config.toml
d_shared_expert = 0
router_score = "softmax"
routed_scale = 1.0
balance_loss = 0.0184
norm_eps = 1e-05
train_tokens = 445400000
Below are experts of layer 4 (counted from 0) of a mixture-of-experts language model. Rows are named router (the router's row for the expert), gate (a neuron's input weights, with its number), up (a neuron's input weights, with its number) and show model dimensions 0-127. Each number is 500 + 50 x the weight over its row's rms, rounded and kept within 0 to 999. Numbers have three digits each.
After each expert's rows: "comes after" lists some tokens at least twice as common just before its tokens as in all text. This comes from a sample of Wikipedia text that the model never trained on. Tokens count by the router's weight.

# expert 4
router:489481567523525438470602476506476483522480471497503423478515524464458450498418528586584439467568531445529511492490471507475490548502433524462388432509485476487496594499533401510462513407563471410461513325525418485554523514524512442478629474517557409565529636491564363469519524533544486491500514492538509512520576508595490547542509471525499475441505461516422505440559500480539476471519
gate3:499523514468444320531488514472408512487459484417508456495556533515491516550389489524474443544423503410518440503518499484563437445538566490570479450537512466448467522516511459553544491400503349442488485497500506478527560538457532490545491429488455540557529430399580503445547467490495513524482544499506520492584507552509616521375408437510424437421481499536540496463516473532537498507596
up3:552458570488532645527511541461572431527549498551459641508547439518461552514515545548512553369525477491460569496528456537423471501531531503447579500411528474499554504485480533511502454598463517454510460384430489467422443501511458426506503420494641500519498491491512544569432505493462523461476518485503455431509602447453567475481610563463515525559510568576481498464483523520444494575501
comes after: ".", ")", "s", "\"", "JPL", "%"

# expert 32
router:602434497517535490544488537386514508509560492426519562534431565489555469447434516444455545536454511482503531462532483525451508487476426505428465392476419429507496549554399515516478484393549456506419564494532492566520532501457656518439573558486513457496526465476504376478437573582539507539452453550503454484547499573531503373547470444526436547440502504480429524526523565477496490434461
gate0:470476398420503511516463526494438514571532461503508508492536563505464547478415398546466516399519534497443497530574546486519514483558547540461455417498484524599440467540539487421523559449442516444593507426580445541514585523602467522506508610575478520505498468562518444442463501455409434416580479472493424449439494556593535388546518447491486562495465499441513548525487427522498436559459
up0:417606448515508498483459425438436427425469484505419544452476581460461490546600437480577433523438536505456490508597586579557584543451461532464488487502443449480516480425523498614507506563445514498557465510556500526521389474517541501476455519488531554607519569509479604461501524601463517551449554466494506458481521517462537474405531548472486503503527578429540496573491491513469487419391
comes after: "u", " Ma", "ma", "e", "il", "li"

# expert 16
router:466436420400468379505556493438519513432371533424547495457509542484416473486592462527515420505496536467498544500521455500550489566481396468500462493553454495561487583524480441576419415470520458433510524447454475411525519478467503462492549550459457419552580450479560546481491453477478443438486488472581491512547596523591558517472520479500487536468523473551483542569475480430576618450437
gate2:479524472495521511490457541564445460445561456454498484542393458498531537531600537448569594528610485567522511488544474610438556576591431573468505541544418506499426536488528424524488442512518499418452510497547418530396470435543547500568445495532530453514554570491517494508516491527441425489506557456531488556605527433531497484547464506521556466581480504528444500522571540437509609573399
up2:491444510493511514545552529459516576591365477539510548539573505530538446458370396479497532475446460496460482528550516588515550519466559390523523544512520532537426507519471492564442542516453372490545546479499554462571583528411460478554517536501465552538609556472523460476537448484525466522582544540470457502503458589406486553501440426566421452428489454510462482547465494535450406493539
comes after: " |", ":", ";", ",", " of", " by"

# expert 31
router:527434332443485336544575499459523462463320504442553457456504493456494511474610512551504493455552527451501570482516452506539455522480453492494501500506454515607510579536454477590444475486512467446504510438482457469518523457443536476491550564478495453498580469493520544449486517450435477425511454488509535530546596540602581520459495496471497506495563463512477533556439518426566566508432
gate2:510490560498577582454557507499527448457521425482505566485513482428601519471546463549580568465520472439431512491566488430417509564500464506483501505523485388492603495430404501569581546461515506488471568435466437437520519451460510441477531590566506419567571605567473438464539497447431513553414455473514420404431490468511481490448517478549513458584498543496518550535510533459456526575582
up2:570430565449527595442591475525499569595394462473551549507459487484517473486584580562548500521402589414481560379524500417484498412519479432472536456595485490515506442564585488534511458502510543481491507549472562561480470578484500518432450517464483529499496448444477525501412453582511536547491415509530438477548461442645465523524451538466427504494512565484537466469493561507472452458480
comes after: "'", " and", ",", " the", " with", " pro"

# expert 39
router:441496563512496504482572553478620488448611484514539454433498558446465530495466469535469434492497560536503497448478441534491473504550431496367485420531424426561511635590488446493492410520511476478450572473547543429557459418462573470485574563486508458594557592542545457509514435529458495412542514460534533486526560535496505543436566414527460526497520476494464488475590498507552420447549
gate2:513537508491438514546560527441456490499508583550494500490467426462476477434403482517568511498576443426488502447474567431480572471502523564429510464465528448481474519462490496496457402549368401608548466499495537516510493424526443585530558508497548542505577524510451575363545570581578449594605466494539501450423574537523540390495463509566559463466507490441474534531480507464522480497518
up2:468600506471553490596617495577505504502571424428404523555414390607532521480532426469456423484481492474503490451541468424506523531486472584568520562499511493475504457497616485543502496451446604486549502507597462475568519462415463444509501498517514547446495518441520568420495473431458614575489502550501493524499495504460516454405460453585450528498467424490556590524469473451461519517496
comes after: "s", ")", "ation", "ity", " Born", " Location"

# expert 19
router:499558497518499441484589480509553527416595499508572464430506563431468496438478550478591532553508548511471502473547522523529484590509486448507478418509424428532499546478461399574543501488534469471475550473457457457522416436503574430456511497513519502594504461507561552507525491570484504503414458551435502654562483556606575538382561492542537476411556513516497579554534587458507434485464
gate3:487542541531539581441458525501465380477508499420437478472495531496495435485501527563489453534501475454544533461544483573477525503516501544527513573519538451544583489513419641505551412587530543501421506553416484451492562506403442494425528412484504455518430446517565420498488524593403421579530491486527497526533433360558492555388492437557479452517437523497459547498474492529561492464486
up3:564476574550497517454495447576489555464356478399545547577508508424458531397574461466461529561531509568576557491550534446570511552560500519575477513584452428571465493603489426441497417539484544455454476488529553436498517433493532491578511472478531542515532425583405558496445536444459574452465513454446443463514520495455478443434542569492528498500538568432489536445500512480568488565519
comes after: "ed", "ing", " one", "ted", " due", "ated"

# expert 33
router:512413473520543517581562464441484533532543505453595482538501551515486492482489576480488615597531546499494543447536407582488439462574442537495467431535476517499566469493434501599526510476537458490460504505541488567508572521520587514522600474532523465475516471515477335400471472570460404519401481509481465506539540487465501374502551454567564569465509491577490501537585589487543515452490
gate1:583536424450457510484476588508554459513552516390492541533454490467571562433517529590579452478547581521498521552543568457459545531540554490575439353583466492568446433460496477451418462516530617504504533534509502472423508508509413452601521565495554495569512499468440459437492459441437465496511544533462501534462519461598497392531444592509546452535475467514453446517509552506493449447520
up1:534508572438543579467362494513464519526368531475466448479391531531327433535518512528560494462581457540516423516486453561563496522512536504534477430503545402402477516490529401465539504531556466529540488496470544559507539488497547480483421517484481471497472504515532485414456580428549474591543574501550465518441528518576441527488562541508499560487635523500496517451508501454495565559456
comes after: " Ar", "or", "ar", "ur", " Mar", "te"

# expert 38
router:511424363439469375556583470452504396458354489479543513441474567435418481489531508549583427463482518452511561469560471475575455535501405477497514522525432527583550543494439464570439472458516467450508522440446455495503495456449502482508521561423479472522554477462530544457483547428454476431484463496505516515555580505585583532469474475480484510478532439553485576514494495397575587500473
gate3:485514475480573544460470459528504512498544439562497442523503523519544556509467580484534451478527434388507489465562549540537477500586478513470507490613486426511490589464479471572499484430512545494457478468578490479512487534460475453461546476476557440468628491553423555485461387484423480495579463606471639544521491448468416465546590415498565515528510493459444552539626514418527448529573
up3:541530445579565448475564541411491532473463571527564443549467421518531523433459493506380525577474427498458492378455453488546546521505509472607503496449475592484498426495595534564525571494510481503469391554480492441488517524505486454536549544569557538555535562444560559521404441584588478490476500508519440521376483498584506503519507480520449501487476504536540570514452428468448502386517
comes after: " the", " that", ",", " of", " for", "ing"

# expert 29
router:491418370429505361551588487453510500450367502443523467472482533443490464492506493547498521461498497474509553449537430522559468529464401478515472511509402537570513592536462467577412473485514441476480502419431478461526536440439505469501556549432496464544560468538560547517434605496471439402528513507526508527535600547597561514496460463469501531458530441546475545523504502426566564482427
gate6:521554437513521485507480561506538510610552428427535428542471478499552467455541410535560531480488613375540481521475436390471539555523476470451417482434440482500542502552555514516497428466589566496458527504441480504530445478497551475450525480452494458572595554560441531566520531419440512485552466610382530596535481577509521412497549439533448509501604503510547493526519482453443523486512
up6:498445542524497482543435488493473514443447618510455543400522578559535619498482574517501401495484470562457446500614496499518474533417419507480512454552546567450519552500523592442587479622538447489486476628527537520478485413466545458443566388571467442487569452565490482463555550484485526577481429510478475496518483490578496493560478532550469424475534549593565486495545517498488499479505
comes after: " as", " was", " is", ",", "ed", "."

# expert 26
router:491458504545597514536521428482566403413454426531521452524447520424467587456507534519539546563528519494457537450535427475545427548502511450520465477540455404455495513456484454554481515498468571452500486563466460596573468540415502453489500527475412451567543426542546527465523494511402529415426512571490613555570519527529539521476454468540564532395571395471475549530489483436492548434413
gate0:522473548566474555449493451441424530509524551426522520532512520482465477529455539449493459564594466449578461460572580575491507512521519442454439477458509475515558525460473573483546481572502489481570525441520496412581544553480441449478402485448460496591507480466436474569564541519554470484439600560534461581658506530487417507541509443559512419398454463564479409483533453462437488488434
up0:575514614589534521425444475411519440547544470475428529529522455491475568525604501500536497512499533527458506488595538534662472488529485576375531459454518589436497414559474578568440530478547501553537424538523417468456509476490481483461631509452471471465549492531471496511554502464519494445524485472513573478513535454460552520491546590585524499474478549596531479471486501463439407560481
comes after: " the", " a", " was", " and", " his", " to"

# expert 60
router:531481478453554464538482416518523533468519445483493540460422452490483526448472556467591513531502567492485550446602529550485516520599503430461475420503520476459461583552455480544437399437497548418464452438486395441475470437527493469443528519500472361533512517559545505474482475571525515379453463512519538529540598462536603479477535587571510456496596438518470478597551510391524489549498
gate2:476503400549485538452488458531525392439473479480466445522537503509480580440550432548470485449505416546486409511449443542443488485393437503500513511473563468519531500460413537469442520537497471532500534441485518437527444478389432489483557430430543593473397512476524627381457406536500562498566545474448484523579519481512472430571473463501575508488535467507478445519592405442526493503426
up2:461458574495472464504450507556498496408420535631476507530517541525456489512458613508432459544553475450381516507534482501503522449388488499480567564543486561512431506488481458450496530486504388464509511492455505449503447428507500508538492521623496396497436495412505473482397535540452483446421507519512527540519450546613499450379571460606533554559562500458521528476416497459450518459538
comes after: ".", " 19", "–", ",", "20", " 18"

# expert 6
router:538496511543637572550516473456519426509552458425561413474530529496564500455418482549517519552556542453495531422538434482576519534559492480484510495544523442399530553512521483504483477471550460469480606475492386591521521421397504486367519473476513531488524563468623457480518453542503496468441405546448509543562458476491470448518599441548608584517536491578433504525509485507515519486534
gate1:494532581442564491492526527581572497455337466584479442431492533449475476432416471510520442558520571528510543566470553464523494556484428574432580496493494524484552400538550449456448498526490569514402413512524579502526516491474577461445529533409510492538549487424521599495489503515483545483476541504579436578503461521512557477448565594605460545570478590532520470505509425506483528494480
up1:520493473528433473388435495480584418449512469437429495439504467521507419501494593506444506491482455469450537580493434630466501521449541482502498579390493579484439630525505504496514511422524521605517516504485468454458478478550489474549466524565442510529400506512509569483457535611512382466408557487444542540488543502512533507520546481482442466543429529542469368418520528511528451500449
comes after: " V", " P", " T", " M", " B", " G"

# expert 45
router:510423418383487381530562479448537555441351476433560487487490555481484491472503511573511476433507546442511559432536468476529479548490403477489466468526416532609563549543455463564443486459527460406468507428486448458491511464421492472479508561480477462554590501497534551475442492458452469443502474519528534529516566556593577527471483444477477537431552447544510554541449481401558565437443
gate1:524465497512410412529573501445485449439407493473468492551477570497546492474469456527540486471540447458513525400548614573456528557522409561505494430570534509510437523532564495597486421440499530464538488589509611534533414508505443539474516447481515474485561573548594518429555502506387496507498415462467580474554510556451465451437494404460494494504497494466463475528467487520623439411471
up1:535512440498527462544586553481500482601408538511440483558510465613501533520502454495526466570502439565554478610479514567474457483514575540522465461522521435485488575588459508543389544582476449543520468546494392495564452548454521483536574515466481583444556363451521479458387523505500560551514541540410607540478481489451494541404449482558516486526463474546543561546550531490468484501448
comes after: " the", " and", ".", " |", " a", ","

# expert 53
router:514419438413478369514583510432520498432322495448540457462492534505466488470516495581527485440483539467515566465537455488512457560522409479487448525545406534617519560549462432538458477459510491442492546450450467439525493458436475477479511559504522455539562457509536564455462547460400489450510498517509522513550580523584594531533482445489503510481514424588485550537476482442526613431438
gate0:477480547530474481530457518595469403516462513502452468582460546522582438526454508515489501520473500472537515571519500448527483415507430481560493489533451623548638615593511475553413426467512600448389469572539515581604477444499579405519565460472491458486548512518502455536514488521479507398538457526414504515538538481607494511457566490507501524544497514521452466509540479508542551392496
up0:499574471451487484477437412481442540532460499498479498534592512493554457473499426534414477454498566412484517415371551547533540445580399436590514559476473511564477462359408501475520528506512447454459602508504433432525570564517516468476489417507470515561526493454498509461433495529495363513481517502477530563476574555500575505510569491444536479507506536475505416603483416541456474509495
comes after: " the", " and", " |", ",", " to", " of"

# expert 34
router:574488620573504457508535444495504491509485453477485504509493620420535573522506526453540536440502534468571563466530479575470437526538469515501459491623467493504530533457458480509468459536571430417509504510499400474470463558483529450443583537496492460591543469502547565456463448529555473457462463604554600565500570447529503504442578488620421569402502516545473543403504485422501419487503
gate1:464397560438530563472501526446518484536552545460505587426502475511475418434546465561583420513440449528529459464583413528478397406576576505508567545389528495489471525472439437458445559511546522398511491578529530440487411467483568504558525488556552439535464433483501585472575530480503516436445555409515536573556514494537439460407540470509513480527504513521513458465549519477443481478412
up1:494535482480455461473507562542494496465482548563490556577494544463497568453488474510460555551660584543392542387544584463524474520419470593524451482461464536491540486443512585484520512492470444441402525456514480552536569536579452392570438483410511537481543523554549435514528525560551554530548586450525465490524496491563537595515458468461517610489568479530526528548492501576557524545547
comes after: "\n", "|", " All", "year", "---|---|---|---|", " two"

# expert 24
router:598515525485541535624499489510565519556537515526486507512426519449587524455445538568518505506492576513496597519453444564552478537523499423511452442449508447467553498530474539538436485509570451463443532469455469596557519485410491473471524492476549460497527516591464401427507456590458396442525391479436523514616550505457574436509559526509482571489475474520485569499476556544622529393524
gate0:393532433440500460503516471510525454498501437551485458566548557486449470456601543512570525591411541524410448484533547481549529491462468542483509495523607528437499524527558505557432448471532430515569481462529636505471502542547523531379487467599484536538578459500520553519500491482420662541501434488495592465497454462525606493571550504495541572473572540489431479557457487469503507464497
up0:430567458542518452576542468462455533477456513591488512519543504512536446507583494409488382444545475622505550482527497463587507522435448439523464459475468439440446496421548500558520496460625575475416553545513491492504563488505498443464411549505539597498501498434559538592619539551559546582493562520469451496490514526477498439535604508458499390434439486457552488491458503516521515457458
comes after: " W", " G", " S", " Ch", " K", " Z"

# expert 40
router:489431421461477393559578498471506457452362506443550486430471535483452441459535497547551447446505527464530574466534487484573484504490439453493460433538421585567510583545464463581432469461520431453496532433450452450515494413426484449499560552468449466529570484488511547456442527482427451431533480511583519550512575545581533522478484457495468543460528423534492566588442476395558568487441
gate0:485486441438533521570524515457452582491540418483511456495466498495574489564509488477607480493612448459419583480494487502573559526440518475436564544531491454438499498578497555594374480537406499474464580453512512530588473489474510489485541485580487474462488497526521445519480420450511496610484465526540569536493509515556503417392412484531528596472669501533480514540541529461510464419491
up0:479463436376480478499484489474441459569587543480464444545518507508586449530491425436497606380528532463533525481512549544498605482464495398515577556463454489503562551482525543494464413446522576487438558467527587486518479524462574521461428563514501542488533480493418522557444477454462545495566540552609497511433524545521534503476442416488514536547628538466536501481621568510560489453530
comes after: " 19", " 18", " =", "ia", " (", "a"

# expert 22
router:508421418442491412586584477448544465448366498468572450469479528484439487488529513581505452475536534445520553465555402497535440536511384482497484462529400569561532572538474459578453483440498456422519516446469436479506489471431511466482531558472505502540576512477555556462460486513422461446548492509510532545517590539601597547506471440481485523433534418560473531492484500436525611456428
gate1:459507343435463479494493443472516476401480515493629450623517482511528532476545498512494539479533504585485556436501603465450482525555512470528470516625513508470548469433463444475587523417482491492588481417495499470507562453422549522475508497450521464496471506451559470451511390448461397573398369484501479448495555554486564442474498499505447469421526472519511497491589454460482501484517
up1:561554430504420450569531481417442385415492494363547458538585503491544472562492390494490525547457422462444450521514531444459512454473523443487441592568581471491468477477486491528512596551593460514532492380539518529486433511527483356544498455484512529520442520528475543575470458455465502477459433526495499502570555403424506516466495534542490477425450459566533543474534488473535432472530
comes after: "s", ",", " was", " and", " the", " is"

# expert 47
router:511432374416467355553567448473498454491347513470556459460455521472455539502592479562548436494530525458519538467531445478552461516500424476488488526519426517548520583544491474562455460478525435437506497412457455433528504443456500491486506536480482443525566471471536547443430476524447457428529445515529515529525579541592557523429547446502491567446553443554499560562431478457546600491429
gate2:612459591514582533487443445425568465526427586445471561406491474507574556519450479448497453557589577489468461509525468499447515498520465488528452567455466479492590439521474464603445557478479438444527450489469500444533579548527533401486542523518508487466573471432587482509465533439484527543502456503484564530451490401567576421499506472563503505476547487606614535416436549505512454471477
up2:415415531521546436388512575439474402461585469419433519469493507403462555544486465538552574511544499516555471470475442528505416466366517529419473555490520539546558472530480547445509525459473473526492549590517504536491495534513444491592484507565514499453544482567533508476492483498436519454538512510566444538567420507552392445525467576526482550513380519477559606592481526453465461513421
comes after: "\n", ",", " |", ":", " in", ";"

# expert 30
router:480424484457483401527558500468508405456402507463548477445467511448419481456572500572523424466493503469539597449561458501572466518516413489481472515528416617507515556541465447573435468467502466441492487422480466443491490452424480500483520559468483459550557463532572564458399556482472464468531433492481545545533577528581544534492463418498483535437507426518508534595496496393553613461419
gate1:485533518532491503561507469511538500499460537513477433503602532431467461513459554580547408473548445441533520378496469556533527512516449530528443498498427526521545477483401518544485531504509612392349397435546457496528469471441483407400501565523451398474555522600483464530471517455508413437477421472483584392578472447469511535492452499504573517503493486453513471512450516503509569502542
up1:580535441408511515511552494540553534433514533537483445544448519498426452424411436443512536547530556531466454390435420524565475581493554486503517459487560562444521474432483507549524469549486440549525458483500509554435433468467468497522514442520450498531537575444583534518472507539499509497485589380427545425408570478592504505408441507522438460398507523562431448488570497440439535495592
comes after: "s", ",", " in", "\"", ")", "ed"

# expert 18
router:489471491537501555503519456446556600466470416418541466439517468483484579415466568541592563512497511426550480498587436514577402540485473502434419430497486402481484485540393421495499450468499492489515474458466504530520464530488490479574518537446528482473545483518551556490537489495446489503473531487469599594507563495582541403454580384626530495482513430588499512397505546471507568455464
gate1:498501458499496439514477486480598490489507415465537540537477462410511548444550539486433508624427496500514462558527454476510510454516478401507544438504523472518521472508535554397508438449471565506603468493477498431499460565480491494599485572579502552555440516503466427430548482481505571472538535536634458396554564488442552434537475565513436554433498402576431553476473609545547538448512
up1:431474490452461447549489548501616571484518540469447550507535459510499512575530495506470488579469651494540498478461470532553531516485484457496492531478419570492488533426492499446428457521478573456565491468606543585519512443521542558541491494406480565487502546435491575511532542380456537515479455489396432430586500507436410558500530493470537512531529435353479473464401496541601496538501
comes after: " the", " (", " ", " of", ":", " a"

# expert 36
router:500486560506539515491464536470560443469435557420533471422495518473493590498523560515568514474466480461585560447507503539481429544463449514506445399584444470389507570490406496486489416508501400423455492438446449488502515544477505483522500499503538442449562526545538483525485533439440429518411490519469510619508568497551547468437526453644427548365577504533456545422534511479508430457522
gate2:555474426467507546495473519475407403526497459506546516504418502435599468521478541528598558573418483506453475473487476384472589613485513490530579563491500479525491472447560515489479458580569547387514582585427462533506416471499488500485473453536564416469462441557457516465508571586530497548586468453429461570559531478397467554560527515469537506543493480530474547458518442479566462473561
up2:577592436544462509440494415586473461528460455568564539452537541600439574515463529525549478425502467505481550417486512569516517520518434506554426500466563452448566461452477512571544578510509440462583481517513558523453460473497559484441538516520451454604574488530420474483558506414500454483434552483527579394441525559505551392552533477534439438548465475556466438549456506590486565544518
comes after: " |", " =", ".", ")", "\"", " /"

# expert 41
router:448467522561526608488490494452522559489462431533553611550468539461540505493530527561471573604565474473592495407507463510618508476530446422468425494498516453503537572527474459560500486376497476506436546476473456473510561467435547452453508559444547451472497486534487548534576469507492419475460521568559611552492563524534564451523517402593524605476552425482478528436589545475518504476461
gate2:533546497537517592454475490452580495473419463545632503462576451497482536481490451429508448429484459446592464438462484501509471474467573480498485468506577474509517447456549471559526498589417396596504510545429426487532548448450579500475528498498544446407443496473597526516518501570568520505527493508386573519546526475538555455485493492500445518490400426541548532506496370498506527630519
up2:618454510516578542479538478474443555518553427499506473484424578491483516467519448555463496606542565537487552572569500506434457439514540409413490492466545522473433515445545445506476491465479516481522500492463475517494389569544442425524548511530520485546583521506525513526540495435544545468318610458526586476507485529555542493509569604471566498509574443515489459371508510535488426464533
comes after: "-", " the", ":", " of", " |", "|"

# expert 55
router:527579526520659604485464428399508518505539524529576455479486525502515508488487497453521424565559582512487514484518457507499485603591487440396383566556455524463495552497431481549474494490541520430485545488503474473504556527525491497521560562482547473511439520562521506486523489511443400513526461559421522505613546509559563372468519376491535543530538492582441522509559560477524527413502
gate1:533486507465508543475522397501482452605468580511451503443463404513446494420496492467585377481573520479432578547423522501541482567445465462518418500551557538480452494483470491496494541593482533521604522496539451548506506591517513462512522559389514500534417434498539540534449561496536538487458541492462391450543512537535486498466521461474534610461439486543637503518515499463602571565429
up1:435466542512455478469426418523533522503478565492513526502539570513444408454458502518438448473601516399425503554593489550493455520532554540511530500433424445448526518492428548475496516551447587487510582579525466422447525483466416571514520409515533547466522605534626484537495461472447588535508542594469536512605465443540513417387425515505521499451576514529482507555496491505576507483525
comes after: "s", "c", " de", " De", " S", "t"

# expert 58
router:543464509481482493547511522465487402522503477431503495466517480523525539449471572660534547455427496394562538428561488552455429503531409504490483497566460434486457543506440486630511376532509474408456515454440474489557580472479488467457478588510521471504563561483525559493620488507583492501444511489406508538551570500552526554521499512453533472469523498588454508531520500421596577410523
gate5:550509494497415529524465445518551569543526505588558450470500616432616467436470458462482425599468585553435564545466460517471519477496509519427518521414517557509531478482526540541490538420454590506410432476507439513480523510511463452521588553454563533469505534463366433498520521611513522485510359520489492475437515423531434471490506504528543417505496448547431518450486422502479585528466
up5:519541514584440472511554467516534394477544476542501582479595540535463475539499381528529367476525491400499484484562557550494473521525440558513517492453489440447508535399421482529468521503520499538592384453527579508468514597438431561507493525441486385550512491492501535504469464488506479535512488487527585453388488356451544434544456495500529511513518463587516433600459534494522491531532
comes after: " 0", " |", " 1", " 2", " 3", " 4"

# expert 8
router:500404430401498384525587476434513482439354500477540503427473512468472439498564496578552511456508532452516542453537441497550446516497428485503450522526447538557542598564438460576461455463505477435513484436460459490527501448422484473484562559486456491550570461499544555482457525496410447444537467511499525556525581554586558488481477459465494556457523420566498524520436480409560639493469
gate2:511547452486514523517488540508545563473498434538473489518434576529554514458404505528515502630495546460546457533424492571477490641422490457515400506544456538569481521561546475571472458497530451523533542535487526470507566445515487414558631511402494422439585551553541416565440533494516479427486434567482551559539572563470466510430509470547577519516500529505448419402549544466506466474467
up2:529515595525517503532613466488487485498569506432469520534457556581522463499481476498519473452571403519543469451559529459579519382540464504547491516401481489465491539458644534514534473478502535436500532452541470547551353526500431523522517476510418474383616543513468634557511491464594436522432545474441538503534486481535548461490548460484615555490529432459500525512444503456492522507499
comes after: ",", "-", " K", "|", " W", " B"

# expert 17
router:525537517526502576636486483474487593518525449507563427449528533486525571414479578492441488529541589486443524441604440488515550670559472397529453462455460479513510537452506507518541524442608432483457527489503497584581511540450495519482554473549435470575488539565571452451443447454536526432496520547486523540506540474478522377530472455548530491441561485488435519484475596478570483492469
gate17:418561455530519524461507531474479435476458499361453504525526554541541577548420387494584490508493441529551430510519532519568520483543447521483407485437424454482456504494468456521603423495518391468487536525520492506413514539534492484487477543499500495440562448456594531467538394492455499442412445435563497380460472466431437574622441442505560450471486509514452464533498530465493420479486
up17:475478414500496546541467483508467603557528479464476495474493498413551444529513522579488504419577483584485499492555423500440435587449504567457550544562453491486463472555500538437442538394510421557521447535606582508589541503574538513558569446457422519419479561508517552511581451591536533458449475432511460482457509540496448558481478552510496539455484419529617469448552491487505616439503
comes after: " st", " ", "y", "le", "e", " a"

# expert 35
router:519424376474464373544574489462520528463317502453531456468491553463431481485533506551484462497520510456489545442542469503527447554505418484498502505548406511546502586523452449599440489473491453453468504424470476421497517449415512505507537561465476484534563493518545565462461493470427448429513508475556513520532587550600578521459490438493490559457532406550479548527470488409534592487422
gate1:500402462543565500620549495613436449481493466512560538494553433454576479495477495522457480574472542551525523493540500477477455421605484527525481443476476510471627528489470545509432416497517500556448456518504407420499522482494482611448491523561446538610497540523501462503496457512426465481565426530520430552507552485512413512492630408525463528444480604503485496436423534423569484486483
up1:555561422469517549478525514438529453552514469448628534526544530533494445580524530557504470554616522437517526496480587465450524540404537505413485472541506419477494472461452453501514452538502503491544519548596536506579547464562566371556498502435611489509490404501526511536540471499496431621441480490491482469591630437493482569565505516557488470493535467466565461482544495562476586518548
comes after: " |", ",", " of", " the", " and", ":"

# expert 56
router:490421392474482398561592514463523502453358497470545469442500521458461441489517487572492517443502512439480577465522458471555458543487416491490478484510411518663511584537429453522431477444506468455494509420452479461507518438434501471486530544446490490526567467493508561467483605488427462414530460505535515516549586539581568524518462437500501498447536441551488536543491485405558579454415
gate0:472543477500513591537590528417565621457554572502500537521495524412513443421519459535572524489543404482544480433540596555528476524518529553442514492543472521523541507551472504540567557499489504514420566479506531416516539444488574507511481549589487457610490484459536451474492544600478443506533460504517378494546590545561525549406398450479547474470456466504498481535547428559565560539405
up0:552470479454553526408519496429531539466546471569499507468525534540486407583562476472519516434541484568449526575525535482578553433424524497453471474475461502440558516496510465463480551492538449498530553413453520548500510454507543614409461449467480495452561535517611480522487588517613526488550416582504509500537473482534566559535450494480543559461490605425524492393401385509556521551414
comes after: " to", " of", "'", " the", " on", " with"

# expert 0
router:508490406461470337523569498486511450456431518491555413461494536500487449484653562522506418465479525459502546501525422484559449520486429517513503561524456534539501565537401461539427468463499488450483504427514484444549440453462506466493512545460477492540553470499551510457418528497395473482480487529583500506518572518551578536522442487438511515440515468554489518685419538440536524410453
gate2:452446502483591544524556543493572495523533430545476531535400496475471495477483463521425430569476569557600502482553476501476516520555433471501509467530511521543490521526399375552541467568551460519474498491526466474585464526555487402511438484505533491549491566524638428508637514569488500588408511496558520555487650514478513474450512399525520528489447521562458545442407484486454529480510
up2:504472454476546469567569563477495466443438547533599429380544568434483478457532548514638455475492450565518510482504481501504437498473432529450496483515471465554550472544517571544493554470494480550482440534491527446453531532551527512548563540452540430473482461446566424488509497556444508534517560475427554398534578439451388588539499544474403465477361502541590477576539493471507567558524
comes after: ",", "s", "y", "e", "son", "er"

# expert 57
router:532419375417472386506554499453504514448362525449563467461484533450461495476542496564544372446515521496526552458541473493554462509471453461461464483541450532643540565540521459549440471447521441440474505429422444447513519460442507469486527563460486475542568489504531565457497525475449463440526492479614545516530549538578542513469469438489528532455535449575487557551427462438540593485440
gate26:596528578572466512597559531553566544511622541434538569541504538436604501456507518542495506547544488542459531433502437491447483552477444432457499474559478549439563576476538410506523401468498520565460497403406456524413542465534466439563509490426502467575548529491554432578512485552538470521514549437412577499442555566489516484442471459537541524441581573513446479473489485501485489452444
up26:497553476566512623543538529549429520448552453429529478538489528544502472447523507519599574509433469480482491522464512467443569410519534511484528482467577425524581562504565420499473555408496490473545565526504512553538543406555489444492444569395531514463486452381446467505425576507462487397473431564498548516522558412468505494514505463584449455476500490591454478497454436595556416478462
comes after: " the", " of", ":", " in", " |", ","

# expert 11
router:488430420370474367556590482487513479468299498477523513469503519480463481489495472553508461450512538442522550471534463493504439540490417493475461478570451536583502599544498429575437468479522469480476497435427442453512497459419470477479511555484497463521589449505541549421421529463455445436486477488494547499533588546580535554538464424478489519481534460548487542546444523419556568454450
gate0:513442506483497551568576506553542436583561567471519505519571417603602570609442532398423512467501552489563522446538472549536491460429441573413408470473441474444522471488545470535460440432501537448459526486515518509501546495507555458504508457616464498541513496462598569437530467499580542536512412546419557499552555584585504458463536494500479483523478512411502522445554538486509548458436
up0:609453446428474502502492457544482505505554451515540509427523479434447495510579517472430350498469503541454446515484578453500551585455522475510379460586483531599456497519456464430505461503542558472500394480446583456537551438542471511465379536451520494523564466554554454628421519454448469504468491530457459528500480538468599435550459530466461482511496486456437533425487536489482592439506
comes after: " |", " and", " to", " the", " which", " with"